Below are experts of layer 4 (counted from 0) of a mixture-of-experts language model. Rows are named router (the router's row for the expert), down (a neuron's output weights, with its number) and show model dimensions 0-127. Each number is 128 + 24 x the weight over its row's rms, rounded and kept within 0 to 255.
After each expert's rows: a language model's description of what the expert responds to. This comes from a sample of Wikipedia text that the model never trained on.

# expert 11
router [132 110 197 125 146 177 138 133 118  72 151 125 144 150 150 125 116 133 141 127 142 159 152 141 101  95 168 165 103 121 154 111 149 134 106 108 160 139 153 177 132 149 105 104 156 123  85 121 135 122 129 127 159 108 122 108 131 128 149 175 101 120  89 135 156 124 105 145  95 133 153  98 125  95 113 137 150 142 138 120 125 133  74 136 122 115 112 125 111  97 105  94 120 165 160 123  77  87 148 150 114 114 110 131 110  92 160 146 103 133 150 148 116  77 108 104 145 145 121 156 113 110 116 120 113 180 136 106]
down0 [ 75  86 112 102 109 168 121 104 120 105 124 141 107 168 170 133 160 129 163 131 163 123 142 152 133 118 129 151 102 143 124 146 149 142 126 137 139 189  93 160 131 142 151 129  72 135  88 169  78 139  96 104 141 109 119 107 118 166 148 135 126 129 111 119 113 120  93 118 124 137 124 136 132  99 106 171 122 132 113 153 108 141 125 130 110  96 121 164 140  79 143 115 135 121  98 140  84 143 162  93 154 134 131 104 123 168 143 130 139 131 134 144 135 150 142 119 110 152 152  94 163 106 144 115  63 146 166 142]
Mid-word syllables in foreign names. Syllable pieces like ra, i, g, ad inside words and foreign names, such as Oliveira, Varaždin, Kippur.

# expert 17
router [140 142  95 184 151 140 156 159 121 143 110 126 138 149 115 127 128 164 108 149 107 123 109 125 123 127 162 158  87  98 145  95 128 139 153 123 140 105 104 176 132  83 159 123 107 106 107 112 142 168 103 132 132 147 158 122 110 149 137 148 111 174 136 110 126 129 134 127 127 169 121 149 130 137 137 134 138  93 165 179 157 131 147 119 122 189 146 180 112 154 127 120 148 102  96 135 141  96 112 121  95 155 139 165 144 131  75 128 109 104 158  89 142 118 113 151 106 166 127 132 109 101 108  71  94 130 124 150]
down0 [113 132 135 136 143 102 140 116 162 132 121 152 142 147 129 108 147  77 185 143 161  92 127 119 129 131 144 108 114 129 115 143 129 128 103 103 123 115  57 160 137 154  93 108 106 126 132 161 143 118 121  92 149 136 120 103 141 106 143 126 148 155 144  80 145 112 121 138 128 169 110 133 165 143 140 136 133 198 124 128 109 119 143 136 104 120 119  89  69 140 118  95 141 116 130 123 142  84 147 158 116 108 125 182  74 154 139 149 112 152 177 132 133 140 121 106 145 118 128 125 170 149 144  93  86 116 162 103]
Word-final e and a. Final pieces completing words, especially e in increase, decrease, One, plus a, son, ship, and en dashes.

# expert 10
router [146 120 124 101 141 142 140 102 144 101 178 156 147 119 109 120 133 120 133 142 139 106 124  95 141 135 174 152 175 154 189 150 142 114 116 143  96 172 136  70 130 130  81 155 118 144 123 124 125 133  96  82 124 111 138 116 163 140 118 147 120 149 151 151 114 154 136 100 112  81 138 115 120 160 109 143 136  97 136  89  86 149  80 131 139  91 130 126 142 146 133 105 129 143 152  94 129 147  99 114 113 152 137 132 112  99 116 131  98 129  94  89 145 118 102 114 122 156  93 111  87 102 133 143 141 124 164 191]
down0 [142 115 150 123 132 129 114 119  96 112 110 136 127 152 121 143 121 123 129 125 110 103 156  46 156 100 179 136 141 144 146 168 141 116 143 100 101 161 135 109 150 109 140 156 150 141 136 144 143 140 120 123 179 165 160 147 111 140 166 169 173 144 105 110 117 171 126  90 134 108 124 112  98 122 132 102  79 168 155 139 121 170 124  87 152 100 121 138 141 146 135  97 118 126 133 143 137 122 108 119 117 130 131 133 124 143 129 127 141 137 110  62 119 147 135  97  94 172 164 156 149 122 108 157 110 155 135  70]
Century digits, name pieces. The 19 or 18 starting a year after a space, plus inner syllables of names and words like ber, le, ri, e.

# expert 22
router [174 106 139 123 167 104 144 108 152 118  93 134  95 130 114 114 129 136 113 135 130 124 140 141 109 167  71 163 108 115 107 193 129 127  97 156 153 119 112 124 132 164  93 116 125 134  95 148 123  66 135 110  97 106 106 155 132 120 103 166 129 115 119  95 108 162 142 128 126  99 113 141 106  86 123 114 158 131  99 135  88 139  85 139 104 128 108 160 133 137 125  95 164 147 123 123 148 109 109  74  89  79 108  87 131 130 102 117 121 129 138  88 120 154 115 147  97 126 137 135 137 125 166 148 140 122  84 107]
down0 [147 104 102  88 145 127 119 150 104 167 122 137 127 119 122 161 118  99  74 137  87 133 150 162 124 105  82 145 135 163 121 121 108 104 118  88 142 112 143 130 136 167 160 120 106 155 163 155  81 126  88 128 131 138 131 152 157 131 108 140  67 141 119 126 124 150  90 131 156 180 152 114 103 125 122 127 151 103 143 104 126 112 133 149 136 163  94 125 134 158 110 142  95 138 146 165 140 144 140 138 113 135 109 154 136 101 151  96 138 126 121  98 168 150 154 131 103 150 183 113 115 138 172 152  85  81 136 127]
Parentheses, al/ly endings. Opening parentheses like ( and (19, adjective endings al and ally, and prepositions with, at after a noun.

# expert 15
router [144 139 105 121 141  49 110 137 139 139 119 124  85  79 100 106 119 105 158 104 134  99 135 146 154 100  96 140 151 154 190 123 133 107 166 115  80 138  97 111 122 129 140 138 134 130 150 110 128 120 152 121 119  89 132 126 165 101 109 150 114 103 110  85 131  89 126 104 166 140  94 104 113 139  91 118 133 144  88 137 138 163 107 134 120 163 134 112 115 146  96 126 125 125 159 113 104 136  68 102 110 123 142 126 150 121 119 124 118 121 147  82 151 112 110 134 186 141 172 153 133 142 131  94 135 102 109 106]
down0 [169 131 109  99 107  96 106 126 123 135 102 132 155 136 128 168 116 124  87 153 142 142 115 193 127 106 122 115 165 115 122 110 125 138 146 102 112 158 137  86 139 140 107  89 127 160 118  94 140 123 135 134  62  95 139 176 163 144  94 107 155 113 136 122 104 137 127  72 129 143 125 101 119 112 121 163 129 142 118  67 100 123 136  95  95 123 116 147 127 117 127 213 113 106 148 135 117 133 146  90 143 122 133 115 119 120 148 141 101 112 134 151 158 144 125  93 137 172 146 121 136 125 124 129 118 178 116 121]
Hyphens, list dashes, w pieces. Hyphens and list-item dashes, plus w, W, r, or, im pieces, as in shipwreck, Rawalpindi, aims.

# expert 7
router [137 140 120 160  79 133 152 163 130 144 115 118 100  78 104 154 118 116 113 112 143 118 128 103 121 145 112 144 161 124 103 129 120 101 114 159 165 137 129 116 134 148 148 127 146 116 177  97 115 142 161 112 148 183 123  93 111 115 121 144 138 132  91  96 130 145 160 143 195  98 156 152 145 173 181 132 129 130 136 116 160 173 135 139 137 117 100 137 139 111 117 120 141 156 105 138 132 115 125 152 153 127 174 181 144 149 110 108 131 172 120 136 125 111 140 108 123 123 108  77 157  76 170 133 164 137 113 150]
down0 [109  83 112 125 143 126 131 131 146 159 183 115 156 119 148 112 100 136 140  82 127 123 130 143 166 104 120 110  77  99 107 140 150 139 109 130 125 117 117 147 170 151 103 130 123 103 108 133 157 127 125 159 128 180 137 151 107 121 132 152 160 153 146 125 153 119 122 119 154 120 122 138 113 128 114 155 100 125 131  99 233 158 163 136  96 139 119 122 161 132 186 113 132 122 120 121 149 121 156 137  91 138 127  83 155 124 150 107 163 134 132  96  93 152 106 101  86 139 121  91 121 141 120 138 104 166 135 125]
Name pieces, months, pronouns. Word pieces like er, en, th inside names and places, plus He, it, St, John, and month names.

# expert 19
router [170 171 128 125 107  95 124 128 119 170 168 168 105 137 140 152 101 132 137 133 122  99 163 139  82 120 146 131 134 160 108 145 152 130 147 121 107 127 138 119 104 111 149 144 162 144 146 198 156 118 120 150 138  89 116 123  90 139 116 147 156 138 180 164  82 145 157 153 112 127 100 134 124 176  85 125 118 158 119 122 181 137 123 128 142 134 152 124 107 124 128 120 124 163 157 175 140  98 146 122 132 129 116  98 120  99 111 162  96 145 106 148 100  97 145 143  75 123 152 147 141 158  92 106 135 122 125 135]
down0 [126 116 108 113  70 152 105 109 104 144 166 109 112  87  88 137  88 181 138 154 172 111 135 111 110 131  91 149 132 131  96 137 130 125 125 124 175  92 121 135 135 142 144 123 114 147 159 109 134  91 105 120 140  95 165 142 150 122 110 113  94 100 153  97 124 133 120 143 124 137 153 107 127  86  87 121 103 149 124 142 136 129 138 152 150 122 118 117  68 104 124 127  91 122 126  86 120  96 107 129 147  97 102 167  84 146 152 104 156 134 128 160 134 107  97 129 115 110  95 142 101 162 110  84 141 125  82 112]
Plural s and endings. Word-final suffixes, chiefly plural s, plus ed, ated, ish, ment, as in riders, rededicated, backlash.

# expert 14
router [156 135 113 166 139 128 110 130 132 121 135 107 159 110 122 139  90 134 101 133 119  82 136  97  98 146 155 150  92 126  92 144 143 136 131 140 129 165 151  93 113 115 169 101  90 127 172 149  87 134 105 167  84 102 125  93  76 138 119 133 173 130 130 160 105 113 126 109 146 168 144  94 140 104 116 154 123 159 134 131  94 120 119 151 119 136 124  80 190 124  98 144 109 114  91 156 144 143 130 135 146 120 158 106 168 133 108 133 142 135 133 158 125 120 148 144 151  84 126 141 158 113 179 123  91 116  96 141]
down0 [172 157 138 111  84  85 153 129 109 117 134 127 114 140 150 163  99 128 111 108 109 141 155 140 133 160  91 105 140 137  55 124 127 139 148 150 118  67 103 116 119 142 112 125 125 111  95 117 149 139 127  80 166 103 145 142 121 100 163  99 134 109 101 153 176 122 109 137 112 106 139 122 120 130 151 102  99 150  75 123 147 142 129 113 133 138 142 167 129 162 125  96 139 122 153 107 117 125 108 155 164 103 120 160 159 135 151 144 134  99 123 130 164 107 129 148 112 130 155 179  99 144 150 162 160 128  99  84]
Table pipes, punctuation. Table cell separators |, periods ending sentences, colons after infobox labels like Pages:, semicolons and closing parentheses.

# expert 13
router [ 94  98 104 156 121 125 144 136  80 144 124 152 125 145 105 136 166 115 155 101 131 188 146 138 138 142 128 103 107 124 124 155 134  86 119  80 129 117 129 113 115 142 144 145 133  98 122  92 151 124 114 102 124 114 102 162 158  87 120 136 104 141  90 172 139 146 137 154 150 171 121 119  86 128 176  78  92 113 144 118  78 114 127  93 140  94 167 107 167 109 135 166 113 111 125 171  86 105 114 154 117 160 143 126 125 157 135 121 118 110 119 126 135 165 140 162 155 159 110 157 114 150 103 142 146 134 123 135]
down0 [117 174 129 162 120 146 133 157 105 156 135 126 141 126 103 121 165 143 137 143 133 129 103 144 115 133 118 139 110 110 170 138 139 124 117 131 128  97 136 151 167  95 155 164  94  99 121 145 141 151 144 142  99  89 102 130 110 171 113 116 127 126 143 147 129 142 141  95  94 139 152 163 110 137 140 148 138 159 154 103 146 104  85  65 157 131 121 166 159 153  88 144  96 127 152 187 172 137 126 125 134  82  89 122 126 143 107 107 120 132 149 155 155 170  69 121 115 153 147 127 135  99 138 125  90 153 105 102]
Numbers in tables and dates. Standalone numbers in tables, scores and dates, such as 11, 4 September, 1; also stray word pieces.

# expert 2
router [ 73 150 147 125  97 109 118 148 124 168  93 110 120 131 157 136 152 112 143 173 130 170 164 123 119 163  93 134 134 115  86 143 138 182 124 114 148 107 128 109 155 144 146 107 148 158  80 111 134 112 108 132 104 133 148 138 100 163 121 100 121  82 113 138 120 145 143 116 142 131 123 151 119 127 145 110 117 161 122 165 151 129 194 160 168 112 111 147 111  84 141 153 119 128 113 139  93 128 145  98 162 155  82 155 106 154 116 126 112 127 140 172 138 131 134 159 143 128 165 112 138 113 111 132 131 106 106  67]
down0 [142 148 141  97 109 125 144 104 115 177 140 166 136 100 125 151 104 132 106 122 112 119 117 101 132 101 168 126 155 129  68 124 130 141 125 113 118  81 140 124  81 102 124 133  85 125 148 128 156 118 152  94 125 160  98 136 169 111 144 139 154 117 142 120 154  98 143 108 129 151 154 132  84 149  83  99 159 112  87 125 140 103 139  88 136 124 112 110 106 143 145 164 105 111 115 144 109 109 124 121  57 124 162 145 111 127 113 102 111 143 165 122 191 135 153 146 121 124 119 135 100 118 135 121  85  90 175 135]
Mid-word pieces, capitals. Word fragments continuing a word, such as gun, ical, out, ure, and single capital letters in model codes like GT-R.

# expert 0
router [ 70 154 140 117 134 138 118 157 101 130  96 127 118 109 136 166 108 123 100  94 118 127 116 149 160 106 122 109 165 127 116 135 131 125 114  67  76 124  88 158 103 159 123 146 103  96 158 137  96 117 116  90  86  93 117 131 144 142 121 116 126  74 107 118 109 131 102 102 101  86 128 112 148 140 163 152 134 124 159 113 134 154 140 125 133 112 149 125 147 124 157 124 131 137 144 135 136  92 149 159 128 110 164 172 163 121 175 114 118 108 120 154 127 171 186 152 160 158 131 138 108 104 149  96 152 144 122 102]
down0 [152 122 145  97  88  94 124 137 166  92 101 138  93 112  92 165 117 117 113 116 126 115  97 134 103 138 140 180 144 112 143 132 135 130 110 133 112 145 120 146 125 186 153 144 109 150 155 115 134 108 122 125 124 122 117 172 100 126 102 122 162  93 129 138 134 129 144 135 147 112  95 135 149 135 145  76 140 124 160 123  96  98 105  96 112  63 145 175 130 112 129 143 112  69 131 153 122  94 169 135 109  81 115 142 131  98 123  97 124  86 153 129 125 170 162  89 133 151 150 114 102 102 109 142 112 111 107 143]
Digits and co- pieces. Digit chunks in coordinates, years and table numbers, such as 00, 50, 17, plus word-initial pieces like co, com, pre.

# expert 21
router [142 122 135  98 151  84 151 161 127 143 147 120 107 139 118 158 101 124 106 110 135 163 154 129 123 121 120 143 148 154 106 100 131 183 157 121 148 127 140 123 160 127 130 173  97 118 100 127 137  98 140 170 170 150 129  91 137 115  86 126 145 142 122 158 149 107 103 142 107 105  77 106 176 139 121 144 133 106 141 149 167 100  85 122 131 102 103 161 132  70 143 113 109  87 137 120 145 179 143 117 150 149 141  92 140 112  90 120 147 155 128 126 154 126 101  80 118 149  91 105 169 155 150 123 152 137 135 134]
down0 [114 187 141 140 133 127 115 157 102 122 159 128 162 116 127  52 118 138 126 111 103 116 138 117 113 128 136 132  97 106 144 141 189 123 132 142 135 174 106 143 154 139 116 163 104 133 122 137 139 158 124 134 146 117 122  93 126 185 189  98 125 160 133 150 105 149 156 141 149 103  85 141 136 181 126 156 164 112 163  95 145 120  85 121 124 134 101 140 127 153 127  98 129 129 107 115 125 138 110 100 114 147 109 136 125 124 133 179 177 108 133 164 123 108  70 149 128 151 153  96 142 117 126 125 128 115 133 104]
Line breaks and word starts. Line breaks and paragraph starts, opening quotes, and word-initial prefixes re, con, S, as in rehearsal, retirement.

# expert 6
router [131 118 101 116 125 126 107 114 140  84 114 112 132 132 161 156 154 107 118 124 105 123  88 155 152 148 120 129 121 138  92 123 125 145  75 150 154 105 123  86 113 159 121 133  58  86 117 120 147 166 145 166 167 164 140 114 127 121 129 110 163  80 140 166 110 113 128 144 101 144 169 128 127 116 135 129 123 135 126 164 167 110 142  84 111 114 171 131 136 123 186 152  85 117 116 107  85 119 151 161 108 149 127 115 125 118 139 124 114  69 137 136 126 118 108 107 127 112 135  97  97 154 166 165 109 134 109 136]
down0 [138 131  98 170  61 139 124 137 126 140 112 101 129 141 150 104 107 128 128 136 166 106 118 161 141 117 129 121 115 118 115 127 155 102 143 112 117 105 171 124 153 125 167 161 128 153 120 100 151 174 190 153 126 128 169 164  79  99  81 161 144  84 143 104 146 133 125 105 135 146 127 176 132 127 124 126 134 137 124  63 111 135 114 141 169 132 109 116  94  98 132 180 144 103 116 125 123  86 156 118 143 132 123 136 115 121 145 159 110 170 104 139 141 128 147 173 116 101 111  97 133 134 127 110 128 119 169 125]
Word endings ic/ed/st. Suffix pieces closing words, such as -ic in endemic, -ed in alerted, -est, -st, plus closing === of section headings.

# expert 1
router [147 123 144  92 128  92  67 117 110 150 109 155 130  82 131 110 118 115  95 138 149 139 140 107 149 130 115 119 132 139 129  60 120 110 105 102 140 131 129 143 126  85 109 112 144 132 119 144 103 131 110 179  99 144 123 137 133 169 155 135 102  83 144 157 111 119 135 115 172 129 141 128 102  82 115 166  99 145 134 119 111  92 179 133 154  85 137  95  84 107 120 135 127 117 125 128 126 120  77 116 162 120 139 130 120 153  60 142 130 112 147 124 102 152 114 170 102 120 116 152 112 115 125 138 110 123 178 158]
down0 [169 110 125 147 118 154 138 152  98 121 138 113 127 122 116 131 122 113 116 156 159 101 161 125 131 107 128 108  94  98 112 144 179 130  99 150 123 115 161 100 137  80 155 134 133 132 140  36 148 118 106 116 130 108  98 194 108 128 123  79 131 115  96 168 158 122 127  72 134 128 139 126 141 107  90  81 103 105 115 127 148 116 143 110 166 128 120 119 133 137 141 156 114 103 146 106 149 139 133 147 131 145 163 118  93 154 146 135 149 130 115 154 124 167  93 131 119 127 145 100 129 133  76 104  92 155 135 148]
Common prepositions and articles. Sentence-opening The and In, plus in and from, often before places or years, as in born in London.

# expert 12
router [111 118 119 110 127 141 103 139 119 106 123 137 143 175 109 155 142 148 123 128 111 121 107  87 123  94 138  77 143 110 157 121 116  87 155 102 146 111 150 155 146 127  44 102 128 141  96 128 179 130 109 119 136 149 145 168 127 139 114 120 109 140 135 103 130 136 128 139 141 158 119 143 115 108  94 153 111 133  99  98 147 121 109 148 154 159 118  84 108 154 149 127  89 158 135 100 181  79 160 130 150 115  85 147 120 135 138 134 121 145 141 109  88 171 126 118 111 140  73 126 151  95 122 180 111 142 115 144]
down0 [154 126 138 123 126 101 137 128 141 107  95 122 118  77 122 162 116 146 109 157 131 121 160  86 109 136 136  88 115 124 155 154 153 127 161 118 154 155 131 139  90 141 148 149 152 181  94 115 157  91  86 101 133 115 108 143 151  81 111 113 118 192 122 134 156 166 145 136 128  93 112  95 126  77 147 103 121 117 121 145 108  95 117 138  94 132 100 187 139 128 127 114 108  99 131 107 127  82 118 131 123 130 118 123 106 133 110  89 119 118 120 120 112 152 109 132 111 156 155 129 190  97 127  84 149 149 108 139]
Word-initial capitals, pieces. First piece of a word, often a capital letter or syllable such as P, F, G, Ma, de, b, and te in instead.

# expert 20
router [108 127 127 151 129 169  81  91 122 137 118 139 133 191 148  97 150 152 124 120 118 122  97 155 113 146 137 146 114 142 158 104 144 168  93 123 139 146 123 127 132 100 116 128 131 121 135 163 126 140 129 124 136 151 134  75 161  95 159  87 145 102 112 110 167  79 122 137 161  95 105 133 105 164 106 130 112 103 110 110 111 150 148 121  95 165 124  83 135 125 144 133 154  73  94 137 157 154 163 104 104 140 125 154 148 132 152 120 100 122 122  90 150  94 163 144 142 145 183 139 116 143 122 120  91 111  95 107]
down0 [138 120 141 160 110 127  81  82 107 111 137 128 139 132 114 166 147 111 127 145 135  73 152 123 143 147 156 102 124 135 155 128 118  61 160 178 161 148 146 145 119 125 141 156 148 130 141 129 113  98 131  97 143 148 151 144  99 155  98 118 145 166  91 113 112 110 151 133  80 121 105 151 124 134 125 109 143 129 122  96  99 119 109 153 148 136 120 123 129  79  87 166 157 154 116 128 128 141 122 119 170 132 104 158 143  94 111 126 134 114 134 130 130  99 196 102 144 140 132 129 104 116 131 119 135 195 187 129]
Hyphens, apostrophes, syllables. Hyphens in codes like SD40-2, apostrophes in Men's, and early syllables such as ro, ba, ho, we, Bu, Ra.

# expert 5
router [116 108 128 154 147 145 161 143 154 152 105 159 174 126 112 132 131 130 102 165 169 144 139 116 122 143 102 115 153 149 122 127  91 118 128 144 109 171 128 168 122 143 144 172 126 127 167 116 124 135  57 138 183 138 156 120  95 107 149 102 124 138 120 143 122 132 132 125 122 138 159 155  96 115 108  77 132 160 110 131 134  98 130 123 137  83 114 122 124 136  97 151 113 148 124 149 119 125 136 120 154 110 102 101  87 137 129 184 151 127  86 141 163 160 125 127 108 108 176 113  55 125 114 138 154  89 132 139]
down0 [150 154 135 114  77 117 147 184 112 116 112 140 123 136 130 153 137 139 116 143 157 164 142 177 140 121 181 103 107 170 123 131 134 102 125 138 105 128  91 130 165  86 129 146 108 155 119 117 149 129 109 118 131 178 138 128 113 129 150 145  90 152 144 102 112  77 133 117 113 119  96 151 120 105 116 117 114 125 100 170 136 122 145 112 152 166 164 112 134 100 106 147 131 133 148  63 127 149 110  90 114  77  87 158 137 120 136 101 130 146 142 139 101 165 154 103 102 151 148 164 126 173 132 152 125 115 130  94]
Articles and copulas. The article a and verbs is, was, would, been, as in "is an English professional"; also endings like ing, us, ity.

# expert 23
router [128  70 124 124 104 128 137 141 141  76 152 139  80 150 109 145 151 100 164 154 124 147 115 125 130 119 113 103 157 133 140 113  89 123 144  83 122  89 111 165 131 116 106 125 131 146 134 131 131 170 141 120 146 156 124 134 129 111 169 134 147 144 105 130 107 178 118 136  98  66 148 181 133 101 172 140 125 140 127 182  98 106 117 132  77 148 158 103  83 125 132 124 130 111 120 161 123 121 140 104 125 115 138 146 129 148 112  95 190 154 146 130 141  85 149 121 115  93 128 143 132  96  91 125 141 121  96 121]
down0 [121 165  95 120  96 136 120 136 142 150  91 154 114 128 158 152 136 178 122 100 133 123 131 146  91 123 140 113 111 177 123 111 127 133 116 157 101 110 117 109 118 114 115 108 104 164 137 115 182 164 132 147 102 128 148 122  81 139 121 120  75 143 126 124 152 132 144  79 164 133 130 117 142 128 109 149 129 144 115  83  86 130 121 143 119 104  96 147 142 133 135 138 124 190 138  82 156 154 152 146 127 141  86 100 109 128 155 118 152 101 143 101 150 135  85 161 137 110  76 106 109  90 120 135  98  76 149 128]
Early word-piece continuations. Second pieces of words like it, co, cu, ut in fitting, recognized, scuttle, plus A, his, her.

# expert 3
router [117 142 126 107 104 123 116 128 172 117 156 136 145 135 109 111 149 123 107 109 132 130 152 132 167 131 102 159  71 111 116 110 119 110 143 182 139  72 144  76 127 130 123 115 159 127 117 122 124 153 126 132 106 130 156 170  97 119  99 136 150 149 167 144 138  73 163 130  83  76 128 134 134 125 145 105 110 147 132 115 122 148 147 130 154 137 149 137 134 138 140 139 154 101 106  75 157 197 140 129 134 139 111 110 140 103 103 121 164 114 165 121 118 153 172 113 132 146 112 155  91 186 113  92 146 120 138 137]
down0 [ 88 155 148 132 107 116  90 141 105 110 157 145 164  85 167 125 153 159 159 139  78 146 108 161 109 139 127 113 142 164 109 118 122 127 119 137 147 129 182  90  56 109 151 114 144 142 134 101 116 164 123  99 159 103 137 134 135 165  90 114 122 146 138 142 106 105 152 103 115  98 158 118  98 135 127  99 129 159 119 115 113 135 129 109 140 100 131 138  73 127 159 138 131 136 141 136 151 192 105  84  73 140  64 133 155 126 115 118 108 115 127 119 145 126 128 125 153 126 154 124 133 147 148 121 110 125 121 122]
Common nouns and fragments. Common nouns after the or a, such as name, state, team, film; also word pieces like t, m, ment.

# expert 4
router [ 95 129 103  93 101 144 121 141 145 171 116 135 150 123 140  91 107 178 168 108 132 145 121 145 136 119 116 121 133 144 136 141 127 151 148 135  96 151 180 157  96 146 124 146 162 142 157 121  97 146 191  96  88 110 141 135 165 108 125 125 147 125 144  89  93 110 109 117  86 155 117 123 150 135 148 103 149 130 128 134 107 112 120 158 117 157  83 156 144 115 113 109 170 136 132  91 116 154 123 176 160 134 138 102 121 135 140 102 126  92 111 131 179 193 131 107 124 142 126 132 155 125 125 126  85 169 157 119]
down0 [129 143  95 142 112 151 132 101 141 126 127 114 152  96 108 105 142 174  96 125 163 140 148 163 117 119 108 112 126  90 147 134 116 119 102 141 117 101  98 180 162 147 180 108 129 144 175 185  91 113 128 151 146 135  59 102 153 129 120 128 127 106 130 119 119 126 134 104 121 157 108 165  64 120 165 131 114 146 126 120 109 110 159 132 109 109 130 151 101 131 106 118 143  78  87 131 134 129 132 138 141 117 125 115 166 136 145 148 107 125 131 121 136 110 141  62  99 154 157 130 131 128 137  80 107 171 143 130]
y endings, recent years. Word-final y and ies, duc inside introduced/conducted, recent years like 2009, 2019 in text and tables, and pronoun I.

# expert 8
router [141 152 159 189 134 155 161 116 136 138 122 103 134 130 155 126 124 127 116 153 129 153 146 115  90 159 168  88 146  85 124 164 123 131 131 183 124 156 127 102 155 103 155 134 122 139 118 143  91 115 193 130 113 131  86 146 132 128 183 148 159 144 114 114 155 117 120  89 120 153 112 148 100 146 121 163 122 117 145  88 153  76 142 122 128 119 109 125 127 145 118 148 179  99 127 129 138 134 115 115 175 140  94 139 102 104 127  94 139 139  78 152 116 121 144 135 127 101 139 105 148 144 172 111  92 118 125  98]
down0 [159 149 122  97 139 116 175 150 106 132 151  96 144 171 102 130 186 113 157 156 116  82  80 149 153 138 141 143 125 162 159 102 120 142 141 108 121 137 110 124 100 154 123 106 130 102 160 111 125 101  97 110 107 154 141 133 154  98 124 124 139 144 154 106 144 137 110 129 131 119 139 106 133 121 178 124 175 132 128 139 137 120 155 103 128 143 112 189 106 155 156  95 158 157 106 123  76 147 128 104 126 107 140 166 120 143 163  97 111 117 124 127 121  80 162 143 133 154  90 156  99 103 138 138 165 155 163 118]
Commas and conjunctions. Clause-linking tokens: commas, and, that, which, also, but, who, has, mostly in running prose sentences.

# expert 9
router [170 115 134 113 126 105 123  96 113  85 164  53 106  89 134 101 127 120 132 136 136 128  82 143 104  89 106  75 105  96  90 138 108 121 108 121 136 152 121 170 111 126 114 102  78 104 135 140 140 139 147 133 160 140  98 128 129 129 101 117  86 156 178 102 175  98 125 115 134 150 110 122 146 178 101 116 134  88  94 120 120 120 144 125 149 123 136 129 130 159 125 115 114 122 134  75 141 133 105 155 138 107 115 130 144 170 164 142 150 144 126 137  92 145 100 123 154 130 126 138 161 150 139 145 134 134 152  84]
down0 [147 148  91 107 133 113 148 164 122 119 114 126 102 154 146 168 125 138  94 193 143 101  87  82  95 127 107 124 104 103 164 164 143 144 164 135 130 145  72 162 129 127  97 130 142 158 169 131 112  83 122 130 104 137 132 161 115 145 118 121  93 127 173 137 121 132 151 120 105  99 148 111 140 127 146 162 142 144 132 153 123 141 108 122 172 137 155 121  94 157 120 147 141 171 118 135 152 179 145  96 109 136 117 144 145 115 118  90 117 115 149 135 152 144 167 109 131 138 141 108  82 151  97 156 114 119 161  93]
Prepositions of, to, for. Prepositions of, to, for, by, after, under, plus mid-word consonant pieces like p, d, k, as in bp, appointment.

# expert 18
router [133 140 121  85 161 135  95  77 110 146 138 128 127 133 112 128 109  79 130 137 110 120 100 130 142 112 118 118 172 156 115 129 137 126 128 133  92 118 157 112  98 119 144  89 122 157 139  93 155 116 127  97 147 122  95 125 124 134 112 104  97 192 125  97 136 142 111 110 167 133 144 107 131 104 162 113 163  79 145 128 119 104 156 114 144 110  81 144 126 179 128 117  98 121 132 159 116 183 129 111 100 130 147 143 137 117 176 102 115 125 141 141  91 111 103 124  83  71 119 122 145 165 126 147 172 146 136 168]
down0 [150 133 113 121 153 144 139 100 154 139 108 146 160 158 120 135 105 113  52 173 146 128  74 140 174 130  87 162 146 120 107 131 148 124 109 111 114 121 124 110 121 129  79 107 117 158 163  98 124 139 130  88 111 142 117 133 145  96 166  93 136 140 164 146 132  93 102 141  98 138 145 128 126 133 159 181 102 108 132 146 138 110 113  81 118 135 131  95 155 136  94 116 110 134 158 137 141 134 126 108 141 136 107 119 144  95 104 100 140 144 120 140 110 183 127 129 113 140 144 144  79  74 170 107  96 113 118 129]
Past-tense -ed, prepositions. Verb endings ed and pieces like et, la, il, plus words on, or, through, named, called, sold, built.

# expert 16
router [ 97 141 157 162 153 129 182 126 112 157 124 146 129 153 127 119 122 107 145  76 137  78 171 119 153 145 177 139 107 118 113  95 125 174 134 153 101 123 149 133 142 141 123 127 134 146 134 102 183 124 108 158 171 131 157 100  97 107 124  86  97 133 150 124 107 115  98 149 137 124 118 101 136 142 147 192 131 115 104 129 107 151 113 118 130 124 156 139 119 122 123  91 120 134 151 141 140 157 161 148  62 130 130 109 117  92 166 153 154 173 111 146 145 118 140 103 132 129 128 104 137 118 115 172 159  93 152 140]
down0 [161 147 154 127 106 147 165  88 126 129 184 124 151 100 148 151 157 158 110 150 177 109 120 102 151  94  81 117 139 134 134 147 160 116 146  98 123 136 140 108 114  90 156 133 116 123 113 156 160 160 102 126  90 110  81 119 114  95  67 130 137 134 108 123 123 122 133 174 146 134 174  93 111 122 121 117 125 142 157 144 129 118 114 125 151 162 109 108 126 154 151 170 108 110 126 144  92 135 139 150 162 151 105 148 136 123 153 145 150 133 148 159 176 132  82 118 138 116 168 138 115 151 122 129 116 185 125 148]
Articles and spaces. Determiners like the, his, its, their, an, plus bare spaces and row-starting pipes in tables, and form in performed.